{"d_expert": 144, "attn_scale": 0.125, "lr_head": 0.00729, "doc_mask": true}
Below are experts of layer 10 (counted from 0) of a mixture-of-experts language model. Rows are named gate (a neuron's input weights, with its number), up (a neuron's input weights, with its number), down (a neuron's output weights, with its number) and show model dimensions 192-255. Each number is 200 + 30 x the weight over its row's rms, rounded and kept within 0 to 999.
Before each expert's rows: "raises" lists some tokens whose logits its average output raises strongly, later layers aside; "gets" lists some tokens that make up at least twice as much of what it gets as of all text. This comes from a sample of Wikipedia text that the model never trained on. Tokens count by the router's weight.

# expert 13
raises: " the", " as", " a"
gets: ",", ".", " to", " and", " with", " that"
gate0,164,201,176,202,212,152,184,212,198,148,233,202,213,202,216,176,240,197,175,242,263,183,217,194,188,174,187,126,119,193,177,255,234,160,180,217,230,239,197,166,191,244,204,224,210,241,241,237,189,212,135,206,192,172,243,182,237,217,220,231,207,169,208,212
up0,225,214,211,201,235,213,209,199,224,234,182,214,191,193,182,206,182,219,196,145,132,175,137,229,188,213,239,285,275,202,193,197,192,247,201,158,168,158,188,279,182,189,175,173,208,183,209,157,250,193,246,210,250,204,197,153,200,156,181,147,232,217,174,189
down0,206,180,261,159,180,114,188,196,188,187,122,176,210,220,195,149,215,204,184,215,213,171,168,178,237,188,218,173,272,208,196,205,160,181,125,213,214,190,181,277,201,189,218,215,172,232,260,138,202,199,228,202,220,209,175,179,196,217,215,218,175,183,188,192
gate1,189,211,172,210,148,254,269,184,273,214,208,222,230,205,165,216,195,187,182,183,251,189,211,176,266,241,248,264,197,221,210,172,177,173,222,220,171,162,154,193,223,201,134,198,170,179,198,203,204,205,282,148,190,245,237,233,187,171,192,220,243,163,129,205
up1,176,233,194,142,196,185,190,195,200,122,173,192,196,178,241,167,194,244,275,263,169,174,250,249,155,214,128,181,154,146,234,266,187,209,180,248,242,238,199,210,145,180,198,236,176,163,178,181,182,223,172,203,175,206,230,176,162,223,253,205,201,231,166,207
down1,160,230,200,166,199,191,202,189,201,167,129,193,172,171,226,175,243,200,209,192,148,250,211,158,188,168,216,225,220,154,184,140,173,212,182,197,211,139,228,197,210,207,215,167,226,152,206,207,238,167,198,199,203,203,210,143,178,208,220,173,210,203,200,197
gate2,241,185,194,184,230,217,170,267,196,208,225,206,227,133,173,258,191,204,189,175,128,184,195,236,239,240,214,205,244,179,191,127,170,260,227,212,143,191,212,188,235,153,215,156,204,141,217,216,286,186,213,212,230,158,201,198,233,181,156,207,255,175,221,219
up2,217,196,169,239,108,168,185,184,235,221,197,217,188,207,190,148,209,193,239,220,219,180,193,195,169,201,174,233,179,170,227,197,236,186,171,236,186,241,217,210,223,184,175,196,222,190,204,201,173,212,227,170,183,212,214,163,167,228,166,216,158,218,142,216
down2,173,185,227,147,189,169,164,188,192,144,169,244,219,124,195,261,257,187,262,154,215,199,168,212,181,217,216,188,205,167,243,213,218,195,172,140,174,168,154,208,172,192,188,232,206,160,237,232,201,216,197,221,151,200,180,221,188,199,183,186,193,194,249,189
gate3,200,188,158,151,220,165,160,185,184,220,173,209,191,184,148,247,222,218,242,233,190,170,270,200,207,204,170,189,245,222,181,263,238,217,188,173,181,193,166,221,180,188,175,176,199,182,249,179,233,195,214,182,208,184,205,259,158,183,205,157,202,209,165,221
up3,224,161,249,240,122,196,223,250,184,256,233,220,161,207,195,236,206,225,180,202,199,213,206,218,225,204,202,232,216,222,248,214,239,186,217,196,244,174,228,206,213,233,221,232,184,156,173,200,210,179,223,273,258,209,232,179,240,158,204,179,239,235,194,180
down3,194,188,197,238,172,212,196,193,174,223,198,201,146,126,217,244,255,208,227,208,257,223,185,138,235,214,235,246,185,225,244,210,208,210,183,197,145,244,238,203,168,145,214,179,130,196,200,236,233,178,278,196,159,200,218,223,248,201,194,174,243,214,204,201

# expert 5
raises: " the", " a", ",", " an", " one", " co"
gets: " (", "ing", " \"", " that", "ed", " and"
gate0,200,263,243,174,210,237,208,249,217,197,176,195,140,260,209,187,219,195,208,196,227,210,215,250,219,179,146,179,206,206,240,216,205,157,177,231,152,194,181,183,165,192,234,190,238,216,163,188,197,184,223,162,162,218,213,214,184,210,209,225,193,221,129,236
up0,196,200,255,183,176,174,177,176,221,175,198,255,204,136,225,190,233,230,187,181,221,165,237,210,119,159,193,215,189,276,115,213,176,219,187,248,229,209,204,246,180,211,205,218,199,185,208,204,194,153,160,189,200,219,150,203,194,277,176,215,138,217,202,234
down0,238,220,200,205,217,164,186,152,163,196,173,219,201,238,168,267,202,199,173,170,143,193,216,227,202,198,179,221,223,219,176,175,189,204,191,247,144,202,195,211,184,172,215,219,193,190,264,179,173,251,202,179,174,218,188,212,239,214,162,165,163,215,171,194
gate1,225,177,224,170,210,191,200,168,163,145,215,204,195,268,188,206,218,208,202,179,188,235,194,239,168,179,213,183,194,176,280,197,204,219,148,177,166,216,192,201,137,201,199,222,208,141,194,163,208,186,148,205,202,232,215,156,136,174,202,202,226,214,234,228
up1,225,159,179,175,234,176,248,203,129,131,209,169,165,233,202,204,225,208,124,214,190,194,251,184,233,139,232,249,234,164,275,212,208,177,159,206,121,218,162,162,168,187,214,211,243,212,219,138,224,172,231,167,233,227,210,182,180,138,228,162,178,174,258,243
down1,222,245,229,220,210,181,178,261,201,198,164,203,210,133,173,189,244,174,223,167,220,164,207,162,193,203,200,191,200,219,163,201,192,175,267,200,193,230,289,192,206,186,221,208,164,149,167,245,204,178,239,162,169,179,209,220,227,240,197,213,243,232,150,139
gate2,212,172,168,160,263,239,207,213,191,191,209,206,212,247,214,184,185,248,164,198,196,178,190,158,141,135,229,184,170,190,198,179,200,222,199,166,201,174,215,214,221,234,214,180,231,194,199,229,223,144,217,214,198,211,166,206,169,192,195,196,235,130,159,213
up2,178,209,225,227,141,180,154,177,218,236,177,187,229,189,240,259,229,225,220,227,225,215,237,254,224,204,171,167,279,150,188,242,200,228,132,164,216,175,204,213,232,210,195,231,207,241,161,178,148,265,166,208,187,149,223,184,193,236,183,171,203,189,193,192
down2,242,244,212,181,199,226,199,173,223,197,172,180,217,210,214,205,191,199,187,216,192,196,202,182,203,146,224,169,177,182,202,208,186,206,265,230,231,193,140,227,205,216,194,161,241,229,205,200,174,174,160,178,179,209,229,172,219,207,204,214,221,231,172,190
gate3,203,233,162,202,184,203,240,202,222,233,256,168,208,241,182,182,195,197,178,240,197,189,142,262,216,246,176,141,207,180,188,184,238,175,170,209,168,160,192,245,196,181,165,169,174,227,190,147,254,168,168,241,185,241,201,170,201,168,229,217,250,185,196,169
up3,201,233,209,171,192,240,212,173,154,237,199,127,182,169,201,167,199,210,182,244,199,223,113,191,193,223,154,199,187,172,241,177,210,206,168,167,172,165,223,176,234,204,212,165,160,230,196,170,189,162,163,197,150,202,163,192,241,205,237,207,256,214,169,174
down3,170,217,223,221,199,190,212,136,234,223,159,264,210,204,192,198,234,239,225,201,206,259,165,191,175,166,194,159,185,138,234,175,165,216,251,178,199,244,193,206,177,236,173,162,236,240,212,189,190,203,207,185,225,205,181,236,249,205,248,198,201,219,206,198

# expert 18
raises: ",", " in", "\n", " to", ".", "-"
gets: "-", ")", " =", ";", "\n\n", ":"
gate0,129,214,142,186,161,186,220,183,188,173,186,133,223,193,189,196,162,183,216,225,190,207,201,156,194,203,218,166,221,224,267,161,209,169,215,205,187,201,177,182,191,205,209,192,224,133,209,177,225,194,197,191,156,182,204,209,232,218,262,150,198,150,230,202
up0,264,228,270,184,223,202,191,249,157,241,244,206,175,207,219,226,262,270,185,241,173,237,225,201,155,209,227,170,214,187,223,193,199,230,201,216,175,202,227,168,223,249,172,215,179,223,206,152,229,255,234,209,198,206,219,136,196,226,210,192,177,219,202,185
down0,252,197,273,244,161,148,165,230,217,219,148,184,144,213,190,255,215,165,246,207,254,190,250,182,198,174,187,173,215,217,214,221,188,191,229,171,206,159,164,193,202,237,169,186,256,161,208,228,205,210,173,232,240,202,199,181,192,181,166,253,147,204,200,197
gate1,170,151,216,138,198,184,179,204,259,197,167,153,224,167,192,244,166,198,233,202,159,241,214,200,171,139,220,168,241,182,241,165,182,129,216,212,200,186,270,146,213,213,175,223,165,244,206,194,218,187,234,207,166,183,222,180,205,161,212,190,235,228,216,188
up1,188,227,207,241,211,199,200,179,252,191,230,298,212,184,209,209,235,211,230,203,170,241,252,257,214,195,163,191,147,209,197,241,199,224,150,227,240,220,186,193,165,199,207,242,218,205,198,202,158,181,205,183,156,190,200,243,182,151,127,271,229,166,226,217
down1,193,190,189,226,185,259,149,202,238,190,223,175,187,197,119,155,214,202,233,201,202,233,201,214,183,204,201,186,160,221,264,232,230,211,234,250,178,234,211,204,221,208,186,188,178,222,198,214,162,218,165,238,206,121,202,217,128,184,170,185,166,226,178,253
gate2,221,214,132,236,200,193,189,173,170,227,197,223,206,162,213,163,211,180,263,165,219,203,174,239,238,192,239,216,176,201,224,164,164,228,142,207,255,222,244,155,212,188,147,194,195,237,163,155,191,175,181,221,210,201,193,230,208,125,173,210,265,207,206,174
up2,135,232,256,146,220,226,211,187,192,185,233,207,174,206,264,223,181,193,194,224,155,190,165,211,184,236,261,180,219,226,170,162,157,219,197,195,187,224,209,186,259,160,221,209,247,225,238,180,165,148,243,202,248,221,246,220,225,221,222,162,217,209,214,194
down2,241,237,109,182,243,207,213,156,192,243,248,190,218,166,190,194,174,197,187,233,204,180,229,228,192,249,274,238,195,218,183,184,230,181,169,213,207,177,138,197,191,247,216,180,222,212,232,232,203,223,213,185,223,240,179,192,234,249,191,217,176,258,209,180
gate3,194,183,185,131,167,176,185,202,197,182,210,209,166,205,170,179,186,198,227,255,279,214,240,201,228,237,147,162,170,214,207,156,204,132,175,198,182,189,212,177,203,171,206,222,158,191,226,199,203,249,187,181,163,196,188,193,194,230,143,143,196,181,177,171
up3,240,274,214,225,206,199,211,210,213,212,231,168,170,213,188,207,245,233,154,216,204,169,220,194,143,165,212,195,215,160,181,223,195,207,205,202,218,193,193,168,221,206,195,165,216,215,98,171,215,193,191,180,216,149,195,140,156,219,228,178,174,170,228,185
down3,272,191,219,201,144,157,229,206,224,204,168,176,208,195,211,200,207,211,214,237,186,216,167,216,228,174,280,203,162,206,122,234,158,182,195,237,194,142,156,194,180,174,260,224,230,171,151,173,230,151,204,192,148,211,237,214,195,170,177,156,187,228,192,221

# expert 11
raises: "s", "er", "S", "N", "ni", "l"
gets: "'", "–", " a", "°", " (", " V"
gate0,214,218,231,230,207,200,203,205,164,208,156,182,187,210,204,227,163,227,245,177,189,237,278,190,193,211,245,201,262,166,168,244,180,182,212,217,217,168,199,187,195,215,227,182,208,191,210,244,233,258,202,119,128,257,193,195,237,255,225,141,148,199,235,250
up0,209,182,191,236,233,194,226,197,166,261,223,234,183,170,178,202,192,180,197,169,219,222,136,157,196,283,166,220,211,214,238,180,229,214,207,176,207,156,194,168,193,276,204,159,138,235,203,198,245,168,227,222,193,183,169,179,187,242,238,207,234,156,174,209
down0,214,230,193,173,234,249,207,217,212,209,194,243,176,154,219,227,227,161,189,181,245,207,169,215,161,204,192,167,195,274,167,174,205,196,201,228,265,221,208,236,186,227,180,140,179,231,180,176,210,208,208,189,179,232,201,216,151,148,159,159,249,174,192,236
gate1,203,216,215,174,192,189,193,246,194,227,226,210,250,157,159,205,266,198,175,199,218,197,152,205,170,188,207,174,130,156,184,252,194,198,178,180,217,215,171,155,204,262,256,201,141,188,229,188,199,186,193,198,195,263,206,215,216,166,192,222,193,216,183,208
up1,183,210,257,209,209,192,149,207,168,169,185,246,199,220,184,232,222,160,200,191,264,258,146,227,231,170,217,186,186,197,162,187,169,230,227,237,216,288,162,139,201,176,151,193,197,213,237,262,247,216,207,206,192,231,244,154,233,179,189,205,187,192,217,272
down1,201,201,208,251,229,215,203,223,207,237,214,212,180,173,220,178,224,209,192,203,200,179,163,189,182,177,185,188,227,220,220,184,210,185,197,227,166,204,195,141,198,233,179,136,192,212,264,156,201,226,213,139,166,228,177,186,204,186,151,209,219,190,189,175
gate2,203,148,202,196,213,180,201,192,235,217,257,230,216,200,206,194,179,230,158,167,161,199,141,181,250,189,234,131,220,224,241,170,222,189,173,172,188,178,208,193,180,190,184,223,216,166,180,206,148,228,187,194,231,228,209,196,184,168,212,167,214,168,189,161
up2,206,222,201,219,236,178,212,198,154,226,183,188,216,157,179,247,201,183,156,192,194,127,225,244,192,194,156,211,232,185,222,170,203,132,186,212,225,184,200,237,173,188,217,159,254,211,170,219,267,228,213,207,200,174,193,191,170,195,215,226,198,208,194,212
down2,186,176,187,194,195,225,181,239,262,208,194,232,249,192,255,199,241,147,219,186,206,258,196,210,203,231,185,145,230,255,176,165,184,191,154,243,246,237,208,204,190,220,167,221,211,193,241,167,280,275,262,212,215,188,196,213,243,232,215,214,215,215,193,213
gate3,227,226,169,212,192,244,136,112,186,220,158,281,219,235,153,249,240,207,233,244,237,143,207,196,182,210,235,206,186,174,203,202,170,220,257,205,181,216,219,211,252,207,203,194,160,180,187,250,212,178,177,197,186,178,189,181,197,219,199,206,228,212,154,197
up3,224,229,214,185,153,181,233,265,246,244,208,195,189,146,206,168,162,219,217,182,119,215,207,226,156,165,149,249,160,247,203,214,219,187,175,182,254,176,212,224,193,200,170,238,241,217,198,174,208,189,171,226,196,158,228,211,152,230,169,190,186,199,179,198
down3,236,207,199,229,129,239,194,223,222,207,177,219,192,172,202,225,217,130,172,255,226,211,290,201,256,207,231,217,157,139,176,230,219,213,144,175,192,174,198,222,228,172,156,205,219,215,238,185,213,208,252,208,224,263,215,186,184,182,165,186,209,220,206,184

# expert 17
raises: "|", "-", "El", "M", "S", "Ch"
gets: "\n", "\n\n", "|", "  ", "=", "-"
gate0,199,272,132,181,166,257,175,206,182,193,199,192,200,150,188,178,139,234,184,235,225,176,153,217,181,203,186,198,208,245,157,190,241,191,266,180,265,145,198,234,189,193,231,180,169,179,201,206,147,155,197,143,180,164,158,238,172,203,189,214,233,215,218,214
up0,199,191,205,199,172,171,244,214,189,210,217,208,142,166,220,240,246,191,160,242,102,174,188,175,184,169,269,169,245,204,186,224,205,224,238,170,203,191,183,213,188,208,208,186,171,183,166,169,220,168,197,186,204,165,178,207,203,238,153,230,246,172,223,196
down0,196,228,152,220,227,191,188,160,177,206,251,213,179,221,185,226,196,148,196,186,116,163,173,234,233,230,228,212,214,175,211,230,218,143,204,145,183,180,200,187,172,264,162,153,139,125,214,189,227,212,243,216,223,217,160,205,247,171,128,180,152,162,206,203
gate1,175,151,238,200,238,185,170,199,185,192,216,143,196,215,204,215,186,185,182,255,172,222,197,195,188,221,237,170,150,216,183,204,194,164,252,160,177,197,191,186,193,242,186,212,183,146,201,175,239,204,185,150,167,139,223,201,218,206,190,183,160,186,251,201
up1,223,237,164,206,173,173,224,174,227,185,187,182,195,215,203,173,212,171,173,195,228,189,184,175,230,171,167,166,179,231,179,215,201,210,124,186,210,193,205,199,177,195,247,235,223,222,187,192,201,221,176,274,211,206,241,143,198,214,232,226,194,165,151,130
down1,198,235,198,194,187,197,216,185,207,239,179,216,180,237,174,186,209,170,175,213,170,178,180,229,182,178,229,201,236,243,177,197,233,193,264,196,244,218,216,191,206,235,233,197,128,211,230,218,205,167,194,212,241,228,219,223,194,233,254,202,221,191,213,236
gate2,257,275,198,223,205,232,227,189,173,271,212,195,198,185,243,179,152,184,183,233,208,200,233,188,191,239,170,189,175,147,209,173,185,180,230,186,153,204,241,202,222,210,165,221,210,214,213,188,214,188,203,186,148,190,188,191,210,216,172,186,179,215,211,156
up2,147,137,180,183,184,162,163,192,211,158,222,202,162,193,175,208,239,162,187,198,148,195,150,199,168,129,213,187,248,225,202,213,156,248,179,237,215,228,195,149,203,183,211,159,164,191,231,176,183,186,170,175,196,182,191,233,166,195,229,200,205,180,193,242
down2,181,236,199,219,223,213,177,188,207,232,246,175,212,185,252,216,267,219,230,180,204,203,253,176,235,184,168,228,228,219,179,166,206,233,175,170,184,158,205,193,198,196,169,229,231,173,215,194,256,186,225,207,213,159,225,249,195,213,201,199,174,241,218,169
gate3,206,191,233,204,227,264,186,200,203,226,223,179,251,190,229,171,185,225,168,179,261,213,219,223,148,182,218,196,184,253,264,213,159,193,237,199,165,182,216,181,207,177,184,175,145,156,213,168,168,159,133,192,239,209,211,225,193,164,197,236,224,194,203,246
up3,200,200,135,193,164,197,209,159,164,236,166,252,221,177,187,182,159,242,232,173,226,199,201,210,209,289,225,241,189,244,157,190,245,204,195,253,233,209,228,193,214,240,203,152,163,200,164,253,217,201,156,166,214,173,143,192,229,232,189,188,137,294,228,196
down3,203,201,146,182,158,187,221,211,213,182,195,289,131,181,184,173,201,176,187,168,195,219,185,176,191,203,204,242,140,236,168,216,217,247,167,181,216,144,213,188,189,230,179,221,269,200,199,184,184,227,200,169,239,213,157,192,180,192,231,200,186,206,222,272

# expert 23
raises: "\n", "\n\n", "  ", " D", " N", " 1"
gets: " |", "|", ";", "aged", "born", " information"
gate0,214,191,232,211,158,175,207,219,185,181,228,248,200,218,224,220,145,211,230,244,228,219,207,215,235,199,176,241,142,212,171,186,182,197,212,197,252,201,189,227,167,165,229,130,171,192,191,162,173,168,174,163,212,162,193,164,187,197,203,198,152,275,177,204
up0,191,223,188,182,162,196,194,192,218,179,186,228,181,284,167,209,172,185,245,218,209,217,179,222,255,204,195,218,144,259,169,216,237,196,236,180,210,214,199,244,171,215,153,148,209,189,214,203,164,224,170,141,181,141,178,220,189,204,184,192,159,172,172,205
down0,183,166,263,145,197,184,177,241,222,213,275,205,191,199,242,244,208,187,102,181,164,227,248,250,183,238,189,204,191,174,209,197,247,176,226,198,197,213,201,201,199,238,278,233,195,154,178,266,180,221,213,186,218,185,189,194,187,193,262,205,212,155,192,197
gate1,210,223,162,270,176,174,235,178,205,218,225,174,207,146,222,211,166,108,227,186,190,152,223,154,187,179,212,186,184,172,268,192,182,166,203,192,246,216,212,208,204,231,200,204,227,167,216,215,156,143,169,207,245,169,135,183,207,256,188,193,206,218,226,196
up1,189,190,196,200,169,227,173,188,198,242,250,208,210,174,271,194,220,204,187,190,219,195,192,121,239,203,160,193,236,243,222,232,180,172,148,204,205,203,117,225,229,193,207,174,211,228,215,264,213,161,215,209,211,206,206,212,167,235,228,151,225,213,177,231
down1,124,210,215,192,236,263,223,178,147,211,175,218,187,215,229,211,215,171,225,189,199,177,208,235,238,183,196,255,208,189,258,166,196,201,168,201,161,192,219,236,202,201,183,212,218,197,188,207,210,185,184,157,275,191,253,219,215,152,150,231,236,191,225,234
gate2,178,206,209,187,224,177,176,256,210,221,144,217,305,195,133,234,233,199,210,182,167,294,148,186,226,223,224,174,228,232,196,192,192,183,243,183,172,176,189,193,216,148,219,168,199,214,179,234,249,150,225,197,210,248,161,172,165,201,205,208,273,156,264,186
up2,200,203,229,244,235,229,193,207,221,194,195,222,187,208,200,170,236,173,170,199,183,111,204,202,190,207,208,206,201,208,190,224,160,227,257,164,205,226,209,195,234,239,258,144,237,185,226,232,201,176,207,153,180,214,198,234,182,167,173,198,208,200,182,214
down2,165,233,140,172,200,200,209,211,173,227,183,232,193,206,226,172,231,228,197,193,207,203,259,210,219,220,215,234,197,211,152,164,245,223,181,167,241,188,214,250,232,232,210,223,171,221,153,227,144,209,198,182,203,214,150,207,223,175,198,245,137,208,213,190
gate3,241,238,164,190,195,222,205,211,224,158,200,187,191,200,153,207,238,200,163,170,173,201,213,172,195,172,186,201,206,252,147,171,181,155,215,204,179,247,230,264,173,202,182,237,181,207,164,238,206,201,185,247,239,239,181,141,262,206,231,219,231,217,201,204
up3,198,261,179,208,177,271,220,151,194,233,228,216,240,240,140,157,205,205,169,189,210,229,201,209,163,178,199,216,194,190,180,188,173,225,213,172,172,216,233,214,194,203,138,187,227,202,209,241,249,178,205,223,219,214,195,197,249,213,211,232,183,208,224,176
down3,233,235,143,181,198,204,199,182,201,171,201,218,197,195,200,225,217,153,231,224,143,190,172,158,191,211,170,204,179,205,208,201,200,233,230,223,204,157,207,227,207,252,225,198,248,182,220,169,215,236,225,235,210,178,221,202,218,209,150,204,230,137,176,251

# expert 21
raises: ",", " and", "-", " (", " or", " in"
gets: " |", ":", "|", ";", " /", " University"
gate0,227,219,231,152,193,233,206,181,223,178,219,191,182,183,176,204,232,206,212,141,180,174,236,213,144,225,212,157,212,171,204,211,181,209,240,215,207,199,216,169,136,216,178,197,216,200,260,186,197,176,214,237,249,174,187,155,223,189,177,248,218,186,217,224
up0,208,168,223,235,184,206,201,190,236,250,197,229,235,194,236,188,183,195,159,214,198,152,208,248,211,238,208,163,201,175,164,197,181,181,167,178,148,250,219,189,206,238,215,205,158,192,150,199,228,189,189,211,217,189,178,212,170,212,213,177,233,216,220,167
down0,261,226,210,215,157,232,222,204,170,193,190,220,214,178,176,159,192,220,225,225,200,203,232,211,204,204,187,175,166,190,181,81,225,175,207,226,194,223,152,195,172,184,189,212,199,233,177,167,193,231,168,197,170,160,191,255,183,191,256,175,191,220,216,229
gate1,258,214,185,218,163,228,188,187,187,205,166,182,187,188,166,209,180,202,213,232,204,177,189,158,231,155,193,245,192,201,189,202,226,202,146,220,143,221,180,212,214,147,196,222,182,190,206,226,192,235,206,158,188,212,213,242,235,142,200,169,158,269,159,133
up1,205,218,200,214,184,206,183,237,197,181,305,181,232,198,174,193,231,212,187,229,176,208,165,195,235,119,193,209,179,174,210,161,202,166,149,249,195,150,254,181,229,197,205,212,207,217,233,171,208,175,183,223,204,175,202,196,167,220,181,164,202,178,159,164
down1,185,242,225,176,222,246,166,212,222,230,207,229,184,199,226,187,214,160,157,264,250,166,159,216,235,181,248,189,179,237,213,193,194,207,220,179,216,246,248,182,197,205,176,182,239,193,144,202,211,209,223,238,168,192,175,172,209,231,204,201,180,238,239,156
gate2,224,291,201,247,216,144,191,156,226,189,210,166,237,158,203,174,211,250,161,192,201,190,198,229,171,167,245,170,226,290,238,169,165,194,216,222,180,191,165,181,158,220,231,218,149,226,185,173,201,182,159,190,209,189,244,232,227,165,212,207,209,230,235,206
up2,204,213,149,176,206,156,198,252,214,140,196,245,204,240,186,235,153,202,199,172,220,214,211,224,171,224,199,255,178,168,242,165,206,214,181,230,157,273,199,200,216,203,188,228,221,205,190,178,178,198,242,252,244,162,221,135,216,181,204,200,160,152,217,223
down2,155,240,199,187,152,175,202,205,218,174,208,182,184,207,145,211,189,180,190,180,164,189,223,145,220,133,263,200,165,183,191,230,187,201,205,193,240,152,203,184,176,194,153,206,155,227,191,215,199,189,214,212,185,187,242,203,225,223,216,211,205,162,176,240
gate3,201,244,219,159,218,237,205,280,165,153,249,218,225,195,223,210,218,232,178,198,221,204,176,194,153,197,201,248,207,273,205,199,234,185,158,183,258,213,179,224,173,213,235,186,183,166,144,225,235,264,180,173,176,216,225,210,236,282,204,196,221,130,191,215
up3,213,249,207,205,204,165,215,236,219,216,192,252,190,204,174,215,203,230,172,201,196,161,143,193,234,214,194,162,249,231,230,203,234,217,239,211,205,249,185,214,197,149,182,214,209,161,147,235,209,245,159,161,151,170,242,272,179,248,186,215,225,156,180,199
down3,180,248,148,178,148,230,239,201,192,164,194,177,193,184,186,161,263,238,202,262,253,136,176,191,228,168,151,221,250,245,213,174,215,226,187,220,208,189,153,196,188,233,173,177,239,207,183,221,198,188,174,229,247,212,185,179,246,219,207,226,161,222,155,235

# expert 10
raises: " the", " a", " one"
gets: " in", " of", " to", " at", " by", " for"
gate0,173,264,171,184,194,169,161,270,222,224,205,174,187,195,182,195,214,231,184,233,166,201,169,203,220,241,215,200,195,191,170,111,252,174,204,186,213,180,224,174,212,257,214,187,150,175,203,179,203,173,228,213,207,171,224,185,163,178,201,187,230,202,191,175
up0,190,265,146,202,203,233,187,210,249,177,181,188,196,200,201,186,230,219,200,160,196,189,187,220,153,160,163,183,138,207,199,193,184,153,221,231,217,216,210,184,236,184,199,200,232,243,210,172,171,200,222,173,214,237,126,213,225,238,186,171,243,207,208,206
down0,242,234,164,243,212,239,195,192,236,230,254,172,174,210,261,279,191,191,206,213,199,212,181,208,209,202,209,191,187,262,190,183,171,212,228,227,198,183,177,144,236,245,183,197,266,221,152,149,211,204,189,205,215,178,194,252,214,175,194,246,220,162,205,248
gate1,165,256,214,214,190,226,224,191,186,238,178,224,151,187,237,246,184,191,199,252,184,209,176,191,169,223,182,141,209,232,200,201,221,229,145,194,185,156,245,255,242,203,211,201,188,191,239,181,161,187,198,199,121,199,193,224,195,175,214,193,130,194,181,181
up1,162,168,209,221,181,208,226,214,240,173,173,210,174,187,195,207,203,188,185,186,197,210,190,208,200,221,190,199,225,154,217,200,198,204,204,229,209,165,168,238,206,201,158,257,255,164,174,197,246,212,187,186,163,234,149,221,203,219,169,209,196,210,249,177
down1,212,182,161,197,172,232,228,171,268,236,196,239,221,175,217,233,199,266,213,190,176,195,197,162,197,183,198,231,203,222,228,196,193,186,170,209,226,227,193,167,197,220,222,230,162,174,238,196,208,258,246,200,180,275,203,235,233,175,189,190,228,215,175,216
gate2,193,189,222,184,239,215,178,176,151,227,208,165,295,248,218,165,224,190,257,213,163,206,216,186,173,175,212,149,182,178,260,143,266,250,199,203,213,204,226,192,180,223,158,168,191,216,176,151,184,276,189,178,193,201,185,175,173,264,222,233,219,171,205,263
up2,212,183,196,163,191,185,209,153,218,178,225,222,191,197,197,191,136,163,169,176,219,252,201,232,194,173,234,207,198,169,223,212,195,147,199,198,188,214,190,192,192,231,206,212,184,213,148,232,171,227,180,158,210,163,183,208,235,121,187,183,236,185,196,200
down2,206,225,201,162,232,231,245,206,162,207,145,189,247,191,190,205,144,234,179,206,182,218,160,190,173,204,221,178,180,239,179,250,203,196,230,149,196,191,200,175,200,217,185,213,237,187,246,237,222,207,187,164,281,167,155,176,205,156,226,204,217,225,201,163
gate3,197,233,187,211,221,263,235,232,205,117,163,218,215,225,210,235,226,171,167,153,191,170,177,224,227,193,192,187,221,173,216,173,157,199,179,156,259,176,122,125,174,212,210,229,148,134,164,246,207,221,215,175,212,230,191,184,230,187,204,218,190,209,269,205
up3,240,178,186,189,244,262,218,149,183,182,216,121,199,174,253,232,168,219,175,218,190,182,192,234,183,135,227,245,191,129,210,239,199,225,135,152,203,186,154,193,195,238,248,233,199,203,117,250,188,229,179,149,157,198,167,188,201,242,171,235,177,205,201,252
down3,190,226,236,194,224,216,191,242,162,198,161,193,234,226,215,153,227,197,173,231,192,194,202,213,177,119,186,246,112,267,219,199,213,238,264,216,160,176,140,198,187,203,217,211,293,201,192,197,191,228,193,151,222,217,236,256,182,185,232,225,133,243,197,199